From a checkpoint of a small mixture-of-experts model trained on Wikipedia.
Experts: 32 experts in each of 4 layers, 576 ReLU neurons an expert, 1 pick a token, a sigmoid router.
Training: a variant of SOAP for the experts, 1120M tokens.
Below are experts of layer 5 (counted from 0) of a mixture-of-experts language model. Rows are named router (the router's row for the expert), up (a neuron's input weights, with its number), down (a neuron's output weights, with its number) and show model dimensions 192-239. Each number is 128 + 32 x the weight over its row's rms, rounded and kept within 0 to 255. Numbers have three digits each.
After each expert's rows: a language model's description of what the expert responds to; "gets" lists some tokens that make up at least twice as much of what it gets as of all text. This comes from a sample of Wikipedia text that the model never trained on. Tokens count by the router's weight.

# expert 27
router:124144189144083136186192125118146143133173064110084126142160179159186154110154137111085208191116136211150108121147143119172127146072090129185189
up0:127066077135157120091130081154112104080107110130166162156125133113131089130174148160198132109152079181143161123162069125092096078112137101170095
down0:154109171176128126162138113107120095204117163095163131109178120115141166098114169145160163099070150130165125189159128045085090148083122124125163
up1:164154099098117096128076138150165156075164147149099106141072119156184119153154118134174142127098110159145183181156123177115162138128147150096171
down1:172106170081126184145165113095113142071159133173160079141123138141078124144069142130123192124164115154050144089109149118092081143139142152148087
up2:180130161159128123195101136127153151146118151071206074157104053098105188128153140089146124116117076111120168140121154104108116111142102138105127
down2:058147134071113136179135210073151081163121067143112134121083055110102082126116175074173123118138144137087147127111106146136107129130142176107129
up3:135134143168191114137173110081047109111129113124121095081172106109116197136148088147091182092073138097129102060136058189195125118125139156099151
down3:071113153096185163127123159095143085156167076093173122152120147168128093134116176081085195140210161143174119134141086147183115174145104136131142
up4:126174152058103200130129046128167125087172107164155177151136139093125086155153148122118130113173100129112139121124168123135137094119146137106091
down4:117086161203154132176114135129150099190120133115152124125135131083187139084077138104128153195146147143062124162140114105063137140064137172077092
up5:134173137155147105139131135140182099116146189069127124137129149112144127067205207133147119212138144108099125137086089107163134133219146163100126
down5:082136122098129141086074125082141099106191108141174114089111080120095042145111121164169176134116141126144197153171171083145106108192093156127151
It responds to: Relative and demonstrative words. Relative pronouns and demonstratives like that, which, this, these, those, same, because, plus infobox field labels like Rank, Directed by, Serving.
gets: " that", " which", " this", " This", " part", " same"

# expert 1
router:174125117147114124138145102145186129113137164104118126110145125175183154188082165092056119152156196141111126139153156112151164170104128145134132
up9:146156147168146149125091202136132145083117158161094134137160112129139155120159084078106098104127197113129134174189145126169131141138117168127109
down9:164144163173167189095176110099168147147189084103166135113148098152179139118143119188128203113206104133161160155165159137156071103133082121144211
up10:111131122105123156093140141095143154080107105078142125166159136193115165120121177119114137159148093124057112083069138159141123164147144123102114
down10:165134230137106111149093180129108107170114134080158105150079133041138108134137093153142165106093118134106136186114132153175110139126140104113104
up11:198134154112059190130112118053184118170171139124083145143115120102153133138139115133097133098095160178108126084120091149151128128140150112165125
down11:130111103120159083104101108211137204068106125129121100082094107150137158157143057123167155195123147088129141191130088093070160117098121114098134
up12:077157126160112107092083155123103124118096103106114110225155134144133155084123155123105123112098101175203098114077107065117094136088134088128093
down12:162111086073124058215149065127149156201103116103158156131122090081113096204133177124132151117132080080050148135127115102146089180137127143153104
up13:189175105184122140145092119116197128163138164120172159102165175124124142212125138135126109103114180144209107133132120100130092166102098118117219
down13:153146119100091128110138133149123152138137149151081167125147131148137169111136154121144125154122129085095089138095052100144143132166109122123103
up14:079113105135166154131087108117142140120172138148129073033084096076153106115090112134108132163148166104164139123111153137085098148136130116159160
down14:111071133139122152102179128118184141098077146101124177156107175199100133088127158106105103135150111141105108174108113064140161056150107174076178
It responds to: Main verbs after subjects. Main verbs and auxiliaries right after a subject in biographical or historical prose, such as had, took, began, sought, launched.
gets: " had", " has", " have", "ing", " made", " won"

# expert 4
router:125172148126137086171148127118178117117139096144145155098173073168123085135145135128122127131178140120123154133116178151120146189113113119173156
up0:126127199155113144117153055159148137150126142086091118079116127084082174099102111121105141174153180129120129176145129119127136124115141090055125
down0:036110120089088182062090143092134113164109150138162154078177128084159120138124147120079129171110186145155102156022140101112100116074039099115105
up1:147096130142091173159172121150159153130122116124106141131156158170093136120168125122103182119113103071092108114093140154170092161193124092121132
down1:077119087119073133142114144091124101114121125171103155117102149034134123120192142104139103090104146138141037175159143100042140114074145127146138
up2:099128150063144165109159186103140084114166116102124103145204179087113121090106137127110140168132125152099112243084124155166081177156125118183119
down2:116162107197131108175118059135170120118100141108091119174092114171170157114113169136118119112138105111138128135153159181065104115133131160137084
up3:135116183126137147121090125116189193164144192126115086122105138112144142115159134122091111134132102176116132142150087106103180111144154086073178
down3:170109117130138113113131114114144134139088132116126098190122146146154157116190108124129145119118114110178137068141139141123076184122111112165107
up4:150149185134167156133098110093134204104127138108145154092123083105174133159072117110119177188146124133096114140092129148124105086140136063187129
down4:164133143128112110115146124131161083133149100086124101135114127096148142093120124100108124112116123094163120111137094125120075148122133160099160
up5:123121085059061094059107158105140101125071128123119100123110131163103124104081076158107106174099160161182146140128146141116228151144153219123114
down5:141116133163187110164127096154105154122173161111119106101125104118114169131082151076171127094156094138170129072154123145079065155135090130114154
It responds to: Possessives, infinitive to. Possessive pronouns, the infinitive to, modals and the possessive 's, as in began his education, allowing individuals to, he would concentrate.
gets: " to", "s", " his", " her", " their", " its"

# expert 29
router:154146071143107120103163108132129142108118165153151102179106127176113156151117189175180086179158078147098127134133179134114140170146131095176081
up0:160107129161085114120124162115103128136072122151109100088120088164087114164147131117181096152095137155130125072128131167139134134154130115106132
down0:105165154121115105143112158115057088143178149166199230150166117129093123188173179173165176131148133109145115103099162103158137131085117108122190
up1:197124126140102128073128053152091123092131179091118157172051157204093146164129126148128156181131121164096136186172122111164057068186166167137137
down1:149147174133167202132131166126126120200123094150089129135106130074116115142043054140097106134152116196157131145141115114142161157150121088114183
up2:170126173156124193099096072171109142053176198175172122182135110092188121140138097129115166117181159090112137149137123118130165099092152151088145
down2:162139080136117105130188153105152162177143076092109116097098108082161183119103164154133102084044072142155146096097170132082166189147130126144162
up3:124166141115192085117152151132117162168085213075070159135147200135110160114143149161189174162121076091145099093139144137137140107092132114190147
down3:122098128140153138102138188149159131110172106183137134131108146137119164148128089111103122151129106083146151150071125124194165119065103083115176
up4:183156086144079081132146147132118132111138162150162084198190141110072106129067103113060070129149109172142123140099142076126146162108110170152124
down4:116131144166161119138159106161152166154130161122135144140121136123126072135065135106124145114145144109103147091070134139126186129149128170153104
up5:116108120134148118100100147163167034085137104124107128122177149065106125117145094121160146102100065108167117103107121130155163176191114150145123
down5:100125170099170129111087112133112077131132112158103095064156082135168168121119146133124158143156126114070091104194051110097126180118100073122146
It responds to: Coordinating conjunctions. Conjunctions and linking prepositions between names or phrases, such as and, or, but, &, at, including, than.
gets: " and", " at", " with", " or", " but", " &"

# expert 31
router:140127134111137164144166128119140086099146121120088108109071168157117129153152153134122148143144125148125151090211169164123123146126122141089100
up0:129184148144136163077124143105083164126117123108208111133150108131102098118164096108124188165143145141113060129112151130096076170107148162096142
down0:116126067184192089174143077084208094148160111049134136070146162130150123085142113122158076155084112133106163109117120174110080165142158093060103
up1:118102101116127143117075155158153078144124173108101146123132132178129096134138156140114065159122163099160115116131117102075143131124119114139100
down1:122152150109142103146155116142079126069128129151068165105103143178181065080138054174153105183175118139118152147115137128103156079152144121057104
up2:106120152135079110128176152074140124159143130152113085097176125150148154118133102102063132146136243128072136110088117021087161128173131169117169
down2:105127126117120170133133135132153163173104108039094152133126155037120091067218114099116142107155136138059112151180137136187165092106139095090121
up3:139106129153171141123126096184179139120137131115069101104093115129103095125181139139193134183133125131132134122173130114115117129092124138102156
down3:151170122126119127134044112165171134101169125163127116193142155154138146137152190153128165113162105168107129162125127152139153186142115096178127
up4:102124119127117099096147140099096183100111199157113092121137166124126145107060145072113188069149161121088139130147132092159124113121098137090120
down4:141147101161166182165144102150137159142077168119152081168074109154221104150160094101096109148116083151116077136061109177127159090163078215099194
up5:160128170121103087040165164122102210101107135119114086116157197165112129151072176171095145142186105079056108125181163125166197107125153122109130
down5:075042100092152145171085116121126128179175175167188170068092135139090121086151158118176157097090120205121140113110114065144094176119131165126166
It responds to: Ordinal suffixes, non-Latin bytes. Ordinal endings th, st, nd, rd (10th century, third-tier), plus byte pieces of Thai, Georgian, Japanese and other non-Latin scripts.
gets: "th", "st", "nd", " well", "rd", " First"

# expert 10
router:113137172130066140131161138138141117111172110107134188207083116108108146142122116095138081173157065100183180125109133082165171104148058119177137
up9:138134096156100118084197167086148116116093124121102109119123115087130113127066081106146137135156093128167162117159092118105087131172065133133096
down9:106106070110102162158113115187069188158112151116154141167141114154166162165114184124149145124151151134151158139109119161177141133130123097140166
up10:144131085154110134111096160098106182166089100139132054087129128117106159130147090087093089121101113126124105176156121120138108116116119130158080
down10:141108062169170121151141078149039098106081113156106147097123072094197206087149163151150125111101096099149125167151113201098197147144165137136062
up11:105130148158105127122081090164152141192133134170141068114125171076114156062148143140139105134134162125161136154082121156083072178113104162060164
down11:167120140149108144075190124108093136133093113073117115128121117134122166115108100130140111162178053152082164149135084082116139158131116127129158
up12:127103151180103126095136127160152117209132132114104140164086100172180105114102114112123156126157154123105109131111136147084158141115141139154166
down12:064159122087111162113158115071136137155110166129164157140145148120154059185167127181092145141096175119147130167147092120198118097145145151104109
up13:119068136153176160176155126158119111144159120149113069087144116155171139150180084118088143147181105130110139156139134141125108180147152140186097
down13:193124113148123121076111144144084077113151128112119116178144101118172085107157128151121121150064177130113129159075175171114102119130158072206160
up14:072142079077168084143081143143135164148139116143074141099141192116101135109154104136145085153146173142197119131086151145129132147170161039147144
down14:141130183128112117114161161111124098063119154141122127155158100143124082133119133121129126143147051157119154075136068082092149132142100153126152
It responds to: In and locations. The preposition in before places or dates, compass words like south or northern, and relational nouns like son, member, middle, capital.
gets: " in", " In", "In", " University", " South", " North"

# expert 14
router:174171094151167149118133111149158169129139180168089172095150146191130123104136104103147146162154114070142055090143120150132141160128182109164099
up9:116143126108073140109153103109092134144094139078194152150172130146115117107122138096118101147132136089109174120149123130110093098105201182052145
down9:153091131150103088174161116157169128109143111107068088114121074135152095086145166099138149099118080147102124151102129146130176130115089085121114
up10:137092144111102083106086131106127049110102095116112154070158099153110101046088159105067042151119103128109145128155124113115120140136124123183077
down10:087116162136100121129081221140125111066105137081169058170135126135141107186170118124066125132134121117097132130121109128108142135101064168116151
up11:145129179160137171096123117169096129163103113175144109126090111145070125129102105178165159159056133111164186137156129138136122086111130115120108
down11:082153152158124160142133095106101132085152150135111146134153194096156088112159128088098116053151109165171142104127087071091164159191141161145102
up12:081118121168119119125082099118126168127154141093103147125119088075114177146092171100108127099112113147087068143108065089182129115132064152133113
down12:094122134090191084115199132159135095128072128156174112118130117147197107119173188135173104112139110026139147145158154188008155190170164112084170
up13:136142102153161147126176098143130148133129083109151120095101135213100112121092125100129099121071103137102157091161102110061120195080151126184136
down13:239082149131115103138119131098116113160139144111070159147121146118137134050137105126111108083091067131123126134101161146127080068154126142067097
up14:190118103140147140120136091151101082136150113156139145103213072179103128187167136102163128149170098110172125093079134149114108096112066147128087
down14:067157153105110106109128144073108077140172169124172084180144160152201145160100137169117113082128121116177080176136121140155126091125216141086153
It responds to: Opening brackets and quotes. Opening parentheses, quote marks and brackets that start asides, dates or titles, as in (2009), (see …), "term, ^{.
gets: " (", " \"", "(", " '", "_{", " un"

# expert 26
router:121168071153123053053096101171112135131131194205131121133112120151143126119145091091064119098123102132149157132153134135134131220102165105174123
up9:111179115142135117147197151155078131116150087158136134115107080107141106087179127116091218175027074124081151138090028110139122124101095145127158
down9:103166146217164140120118115123149162161144174139135179153087147126134094157123131122185139165127122093125117124140129162087109095110154141144139
up10:094100107065083109120142094130109153159131116117098120065146135126134166178162190155114116149185140105126149146121114101128179125142151206107131
down10:128187061125104131144102114172165116105175178185090105140146148145081104079128153143175137196103169152140131078089110094124194163225154079103176
up11:125144099109088090154179159066138160177126072089114137138133092131135188096112096180156139086125092135147109115083130150163031117084101112151121
down11:183104190113184143141134133128130143126171189172136139141105103086181112124139165111068092101090122128130030154151145134192136160149173118171149
up12:090120216125156159144113092101160115119152124148193121136137085169169100131120127115199122078143147078152150131195081160075150073135081102125108
down12:063128105176112113114210124116155165196131111114111166121132092171154085131136142058109167102118173140100141079210137147130224125114135115126139
up13:136132156179165104180123138157123114119138139115131136167133114166143158166142169150102122158122117084082089158089154008095122120151198106197056
down13:083144137122118104108166095114118096144144170143155163140062108130159129124130104118091111120122130177166202097117137155190100108114110161145166
up14:155198087148150121125091110129137133174143139090112062151093094117170127154137152123118157155130101091181126177146139086123141149137084151133179
down14:136126179095117119114132196127143135110111143144181101150082131194105078151126139097115138145188117128095120141133068096128199108133131138141111
It responds to: Sentence and section starts. Subject pronouns he, she, they, who, plus periods and line breaks ending sentences or headings before a new section in biographies.
gets: "\n", ".", " he", " He", " she", " who"

# expert 11
router:096152108126132075098157119171167101106179144143137096107199129120076132112169107040112072126176107153083130113125137129096099139125105056196081
up0:137117113152133126151139142172136107133121157090190187139143146078111144113120100124092152162208130079121128157147179127133132157122150129150141
down0:056116124125182118124128109123074104152137101153136113082090166153080074116154205156128121178124140093089081124080106107163171127065053112168154
up1:089160120150087090139098087152170151109137071121128152163151092086123091132153111084150131139161161155113132092139114103088104104086175163114141
down1:052169143156178124111121147067108114109088189184086097112154168210070148085152114115152125140176108137126171160137097180134102042100082103184121
up2:159109131087141147128095148202108139177100152135130131142129130113100068153142137122175064171134171121106137165100134115112130124107157140129074
down2:087088094093179091156123202121061145146077066172091142114128148151190108130132176171124111128149144088135160153176089128127141130122103137130121
up3:147118125194158140117147104108142166163194147146170079125134099119088069128142158134174108087129106134049163138141124183120151149167088144038112
down3:129152146138158170174172102126117055174158163071156150153098088105183182120136155040102096109108124097113104029160134118195119119100084144148117
up4:106104116116137124153130098202111116116173094157120129154147189144139177092114086107112099134157132136078094143158126084135155167110138149096094
down4:101141101138163129134124107170061101143140102120141163108110081091182132141150143155111150157135177113129075150071106161115095100107115143161147
up5:092082161131099091165110165169129109084140133073119120088153174118146168155076110143196137156203083125197186134116071156096081103215137127103086
down5:174134086158161104121152187114146133166128164128122117061092148073109126148179108177112119131089174201141080125120087138102119154136151150119140
It responds to: Of and comparatives. Mostly of after nouns, plus more, much, less, most, into and table pipes, as in Hall of Fame, more than.
gets: " of", " |", " more", " into", " for", " most"

# expert 18
router:149153127191119133141141067189172091122128155162108138127106137164118159137101135048117145098152118140185086144084141167128138170102162083140088
up0:169148171118103216168102122113096114086182101101130126185143173146163063128155111075050141128046043165115084120143149086112141118072159131131107
down0:108178095151165141123131168094152088095121092079099141125131137115179044132105132129146070109190135115176155139131189119128114112158102053116098
up1:085202109186154193121074106174156159106077144137131158088215134141068155150141127156149091177126104122177128121126200081148132163100088169131109
down1:116134139103141082141124176073074211171120124116107101157145158149086113156178167105205181135126125129166113112187130156102156133090146166128127
up2:142108136079117178085134141165113121098191086119130122128150096155131127140100126057188133139164153122108066102189146152100128160144129131142197
down2:116126137152093140168182130117155118151110142144092172154108127163093120129114104143159129165145086132083117186191170171170153135122123129115091
up3:122115151142073162199080117134168105129087112147056155199136118123104125136132087112121154113145174144165133150145097134160108086147162135086143
down3:052114124115164043147195163137114127114089142136132107134198169163131110174163133069076137104096129144097088062154101130155159164156184083131139
up4:108126155163164092154119111128112074108080042127125073087106150092111145103118116116122013077141149140146135125154143131120159203147083116131118
down4:105152117133092151067084107111143079121138127128095164129098112114128154116134181088150158158118082119111099151193108130142103092161102131145119
up5:150137123150149123109096103085152109130114112094068075091127155143122147117138131093122156162080164086186165157072110092136161151142120101119070
down5:167157114148108174116108113118122095149120116075151072112159159118161100108112118114162140158078222103123093127086148128113092119117119113138156
It responds to: Table cell separators. Pipe characters between cells in mid-row of election, sports and awards tables, plus list dashes and semicolons separating race results.
gets: " |", "-", ";", " -", "|---|", " Rating"

# expert 7
router:142156107232159111111095111125147158106128157162174091108082148119045115147129114127085136123104082097158131139112194058086191143142129120153048
up0:147100078104077113155195079140154105161104142139141170166085075137125102149099146179165131167157140114150106136123172079135124143104153173154100
down0:081092133090174086089120132127076069183119159177054105091150118112106094139122099146087124092070128120144106094102087157160201126156094142112094
up1:126109137133172171140120128124205067110169118090164092130032171116102129119088087105132143053168115155153164067132159200162194095126145165130086
down1:112155137122071079121138142176178179151199124128150183121189128162152147117195134093156124086199162075122091149122127062107140140152125131160152
up2:110194108133109124106077106129110111084137121086192125133145135095159113109169162101129118101084110112101093222132067056152107161115186142141107
down2:094074136097123131134086112134107130036075132058140075168108109125162102103124158120112100119107121142064146160150128095146154158167132066160112
up3:158099118173136075112101116083195110124095109115140173113176110156129160117097115108136138154113100178161161094125105181155174134143167112130076
down3:142136193080136130129099155120107096140130132167210098153144073131099092132113168097136133132037107171169170117172127146108105111078140130153160
up4:131104178119175102155185109174154128129161135144093151117120124191118140125132125160125147130137151139165084112068134142120143102171161142198168
down4:136126093068097136088148123143151080153165097138100184151112110161131115081061134181147140163117169165127114145130121124147166096147112164081105
up5:128111102091156124176152068159183147173168111086107055144087171100086172102154070160116100177090167066131147168160147147141171120115198134156160
down5:136138115152153128174118076121149113157148150105114143112127093184172106153073126165110097145135074139179119135138176178111116108127123079132098
It responds to: Digits in dates, numbers. Single digits inside years, dates, ranges and numbers, such as 199|0s, 201|8–19, June 2|3, plus the words century and BC.
gets: "9", "8", "0", "7", "6", "5"

# expert 9
router:184124096193146088185055121150154126091147109100095131142168135162109138148178108146063092125162107134145095197157136120124192155086112095095134
up0:125129107155072105106163160110144140149139187138170200125199126102104086137087118146104153154135139138208105063129135169105134126161148118120070
down0:087133128123149087070098082190172139116147133156171154095118117082091097131175121120180117136104141078151121126080106123126118111120127069170151
up1:144122124135166128135121090109068144108085124160058113102175112101189220124174088141053078067134143092231122216142124179175171094129084157130142
down1:198173144092110088102166126189104113167196157167085160169081160144118092059120111143102173110072123133139128101120127111129125101152136121129157
up2:130112105140142154137151173131122083113069074162183116114147143033083107139111154146073162135165104134133181124132132167137108143113125134140187
down2:134142108113108093141103162134180136159060137119108181114122163124152147112133112174171131170110172129147166161097107125126098114159135111146091
up3:136086128124132139098094091142117065113148108088122107175126204164106048080110143144141184134132120134060140159157173117129129190079122148113109
down3:168144092136122112126176103111153162125080122134097097137130128174110180107193113075119136114065147134148130148112143038106146109160090151170106
up4:144143114132090076164092145095121162119164195200122125160175115150136180123127139114136136063075047111127187117122114188132169108110093104143129
down4:120127172119180138137115170175123113089144133122142157156171154130140097162117093129169161113155187074087111088081152130210142177131168058139161
up5:211158180162100140138157147112170120158142089099131151143132093092170103138100141141134154070155106115202141155143126178090158101154146121202142
down5:177089160129162076127083117103086162152146157166119152101128155163090140211110122052137136173102171111150126133118144132134099138138124143110079
It responds to: Digits inside table cells. Single digits of numbers in statistics and election tables, after a bar or another digit (17, 5, +7), plus bullet markers and Romance name pieces.
gets: "1", "3", "2", "4", "5", "6"

# expert 0
router:156119118156181154103156068145154132127145088124092154117178109174136107125138098073118154110154143160181080139161126109133082190100152162154118
up9:160151077128138144127092186140092167136082111126133090153149112119123134123104154120151126123134124131161185146139137097186175125146173161132136
down9:108092097208119091129127124106083140141170140137119093133141072112156154108112145183108155147092079131127078177110147179126140192126122136067127
up10:134144060082129105148168144099219153157108093084131144140081079131097185106113169102116158115090082113119082111141164089129146140106148075111095
down10:070173182196094107150087105142117107122109177186167204164126135063159121108133151146118134160176153148123136133123169171112154141150174120125145
up11:150120088174144071146106110131091109142145089115126202109139148140124059094069134090134147086159066165146128173145165162132132198166160059133103
down11:121142142132129192117074115103197146114130145181180140083118220110084153126147176138103121096131154159108135116179116148164134168086103075122185
up12:112146196153096120160132075141118160184137157211139138081226162096110151072173063092124132106114116166060091135131117120090129178150144147123110
down12:135155072111178167144125120164093148164096146178137121180091094109115064085138169183161115097110125069132119170136061130173138119145098118111154
up13:098127111133139147125093133128197093151121160157104089188088177157163088102149123170072124078161134162145120122106141154174091087200115166165096
down13:120177115088195145136201142077136109128122122116166098057156117073136145107134086136181176145113144116148095119145221107160074175168147134147111
up14:147105095090171089146066143110124127131149109090122162124191163098160124145141129132144103114091094141108122136111096132122129090094094113120129
down14:120070131095128125151121098141101180087121137069181119158166105139198074170127087134142184133112190154133098140159104097119121122061072143182164
It responds to: Section headings and table-row starts. Wikitext markup at line starts: == and === heading markers, the leading | of table rows, See also and List headings, list dashes.
gets: "|", "==", "===", " ==", "====", "="

# expert 19
router:154188105151102142120087134157103098139118207100125151155179139181186118168133137107108110101114117128179079184099207110164152159138099100195118
up0:130177162115109125150083088130168159081108133108157087097177082106070159130141125140073157145107165132191079102158078156107155120172116129121135
down0:103155158083085153179057143152070138119121059142124093141115089166134126134201121118138127090160109133142176157158188082135110139047194114083145
up1:133152128120092167156178134166118114108184163088167126149113132192059120168088073077084160165114137121169201154166145152130128172099084152197159
down1:125195111117112126162095172104101161147104116140163113137114181131152176103182146133088095141122146094138103109114157096115054131119174054111144
up2:108068171095093110115116125126119084120157040046135096093252122130181160109116160148093144145116130147115141126163141151067135141138145161154161
down2:140108098130090175118121128113126155100095091097161177166124143137114122133164063122130105122176109119158133163112164112108154160148085127164153
up3:173099138157163176066167163148100118092152134225132115119103101084078159082148107131106147124124118116149123146150142135149108126146108093125175
down3:162165143196105096089191123147125156097126116140114122117139126131140149134138146146126124174143178111177135138190105151113110114109195078111104
up4:115099110122095166157148068117180156106140195147130113138194129168154152100125126132109119198102089157077154130100129104148105048112152145195116
down4:146122114105086111168098112096135107113118141174119140119134123081136146118156102115159120109124117102122100072095076115094094177134129136091105
up5:121133147150199120111144102169108115090177137075110137068121166102111101194055096077103086127133161146111128196112158150181135163098150089168133
down5:130101173120108196190124126110153080136139140112108112120148079139098088063186122135129173134112139137167075162094162120126161104190134140090101
It responds to: Forms of be. Forms of be and linking words after a subject, mostly was in biographies (he was appointed, was born), plus became, as, during, under.
gets: " was", " is", " as", " were", " be", " from"

# expert 23
router:165130077183145116091114111128140138075122189174114158098147078140116134141194152124176134152130196146100130111112095127149087111164116116218135
up9:109081098168151156118133123133154151140117091113166126097140145182065101160087133179126106119087135147112139148103156148113157204133108137140155
down9:138106169174145107155190124104062099162112122091083113098146120141094167113132128158154148103252130178067138100072102059062097118152153114165114
up10:187185118094161159079130100196105116099165146173148073107140116106100164171097105134045112176123116054135071096118071119151101174171134156174098
down10:155090124102149073144213190106076105135108088122127100086134095142127138120034073110152125102127075171152125107158107105089115111135152197137117
up11:138052149119151118116198119132159080134113154162181100113064113161157123174124144116134126139206095103168132143121134134120122123117142178097136
down11:103161080102140082132161088150065094140135187099157100138139149142160111125125132169133144077130146080108104137175162123088139158199126098110148
up12:139145109157098106142127104149108099173136111094114152120140167133138116080150120070133068140139151158182164172182116141155082128161137164167107
down12:110109070112162163135098134171091118077130076129072054117060093103146106132176112106095131096153069107102183129129138129144057148138121114125091
up13:178132093155187102118138138167110143101111097128145153099129081134113139114180136118086091071134063098087128096092121149119144170119121152148155
down13:124105115060117067122164097129143118101069116165108101100135120115108092122180157116095004107145115174161117124090141190109158026130056100124176
up14:181081099161163131113130144148181098148126093125123144191098077106146094124161110195100103192150153131089116103092091097118143131174150106044102
down14:093145087120078129148067126102168175132093147122102125154150122093120196120148196163122086122125172064158089136134160173107097195125152145207118
It responds to: List and heading line breaks. Line breaks ending list items, infobox fields and title lines, plus capitalized title words like Royal, chronology, London.
gets: "\n", " Royal", " chronology", " London", "″", " You"

# expert 21
router:209167090167133083099093068151132121069096108147099094102190112171138123119151106148129106125112077120136065140117197123125132109165095087169080
up0:068138168124135087126191093112134111142108134115098105120118133170183126174144127085177115189135127154158149131150117184156110181105109086155075
down0:176120097144101098072149157125062145158141165145152086161121138150094152100113144153147151176097129135104190126096191059147158090099107126050188
up1:112062178064130139143118189092140054154148122209135164111140089127081156129146061086141130150188147156135143149183123098130094094092142159129139
down1:149084140131115051086177105142212157157119085086093052144101129092201063104129154182138102081143100104119148118121112087104201135140124098167130
up2:135091140105088073123127147177128209086156141073162129181093138079067067108158130163154147142114121124198144161128199108131143138141135103115109
down2:146127116120100116131094108143103091153174096154130061137170080104137150081097161124083143134172171076168130087064088109126163163102123165088186
up3:142176113135102095103117147158101138131131138141117107120157114129140121116126129113111114105188136153105087150117154140160166141184164108131079
down3:108060152145138151147121131125116146098144089060190150171131110114136111098097135088106176165108145151135080179105137121112098083082123094140121
up4:138104125060068141119141096137155180143167136104122151125051062089143168108115142124153146142102107148134084127099124133165158120118127163129138
down4:140081097127178097071123099098138162124146115121140141118165139207120119126066130090114109172126148108116116172088085089164162157101136056068142
up5:106172096121197171108125171092143140130165058105191114130152107129126124121170095054152084151180136122106118151142082085144128168140150110140122
down5:145119113147046109179109129109166118153106119151075141111150147116149069151112119162121152188086110090105095085142176157073128074051118107158133
It responds to: Leading digit of years. First digit of a number, mainly the 1 or 2 starting a year (1983, 2018, 1929), also dates and counts in parentheses.
gets: "1", "2", "3", "4", "5"

# expert 17
router:166249146147109099124156145176173170190170142152135089132158131134117119144166129091157099113149104179159130109174128074162153117128149133151097
up0:142111163163130095131151131105187096140114170114109128117154173146137115055072162145112099106091140163115107142124088166144108082097096141090114
down0:065154096119116071147123100131092122089111108178113118092117082107136118169133142125157080119087102151106135101102160110141170149129190143143118
up1:096119123109094123111173177108105143147145206121119129106152116146185158080125178130171109147109133118145095214141133146145189162169182094179142
down1:165145166118166095143124129099154106157158123103093090131143061140087211114081112128125153105152111116122090173171139133049151171129163165084163
up2:125155109155114148138095117131133106120173143149159184141126103098148133071152152105116150166104157106172151117101091085149105145079149080117145
down2:105121139127172138080136121171122117157192074162135158130108141095109121177125151157132201094105168073048165175089156175155107117144141107049139
up3:154095080140104120156143074182139171185098092196205185089136151103063107097152130095098119121154131097174091113123144086121132122119052117188098
down3:117090108167159102139184112125128100123122159127059116148084162155119114149092106121146157074135136107135126148107115167137105094117159099139099
up4:125119117162107138154144170104159133153154129081099108136156142159096101142143171125159130130117214197173104112123131155136123132132201087148158
down4:107122144106168106092134132132144109136152105087152092144100177107111056159131109154137157138120085170134157187151159123153174143139079140124080
up5:139093122120122149123104095171154111147112113114156061201155154120128180090155163132087125237126164123092084162080163109162177139134146155154179
down5:103167119128130128120123166171035116164139147105207145073072135117152123077144121120123119091092142146162097152090160098091090124094084126186137
It responds to: Abbreviation periods, foreign fragments. Periods in initials and abbreviations like K.I.M., p. 9, p.m., and pieces of German or Swedish words such as sch, ung.
gets: ".", "-", ").", "sch", "ur", "uch"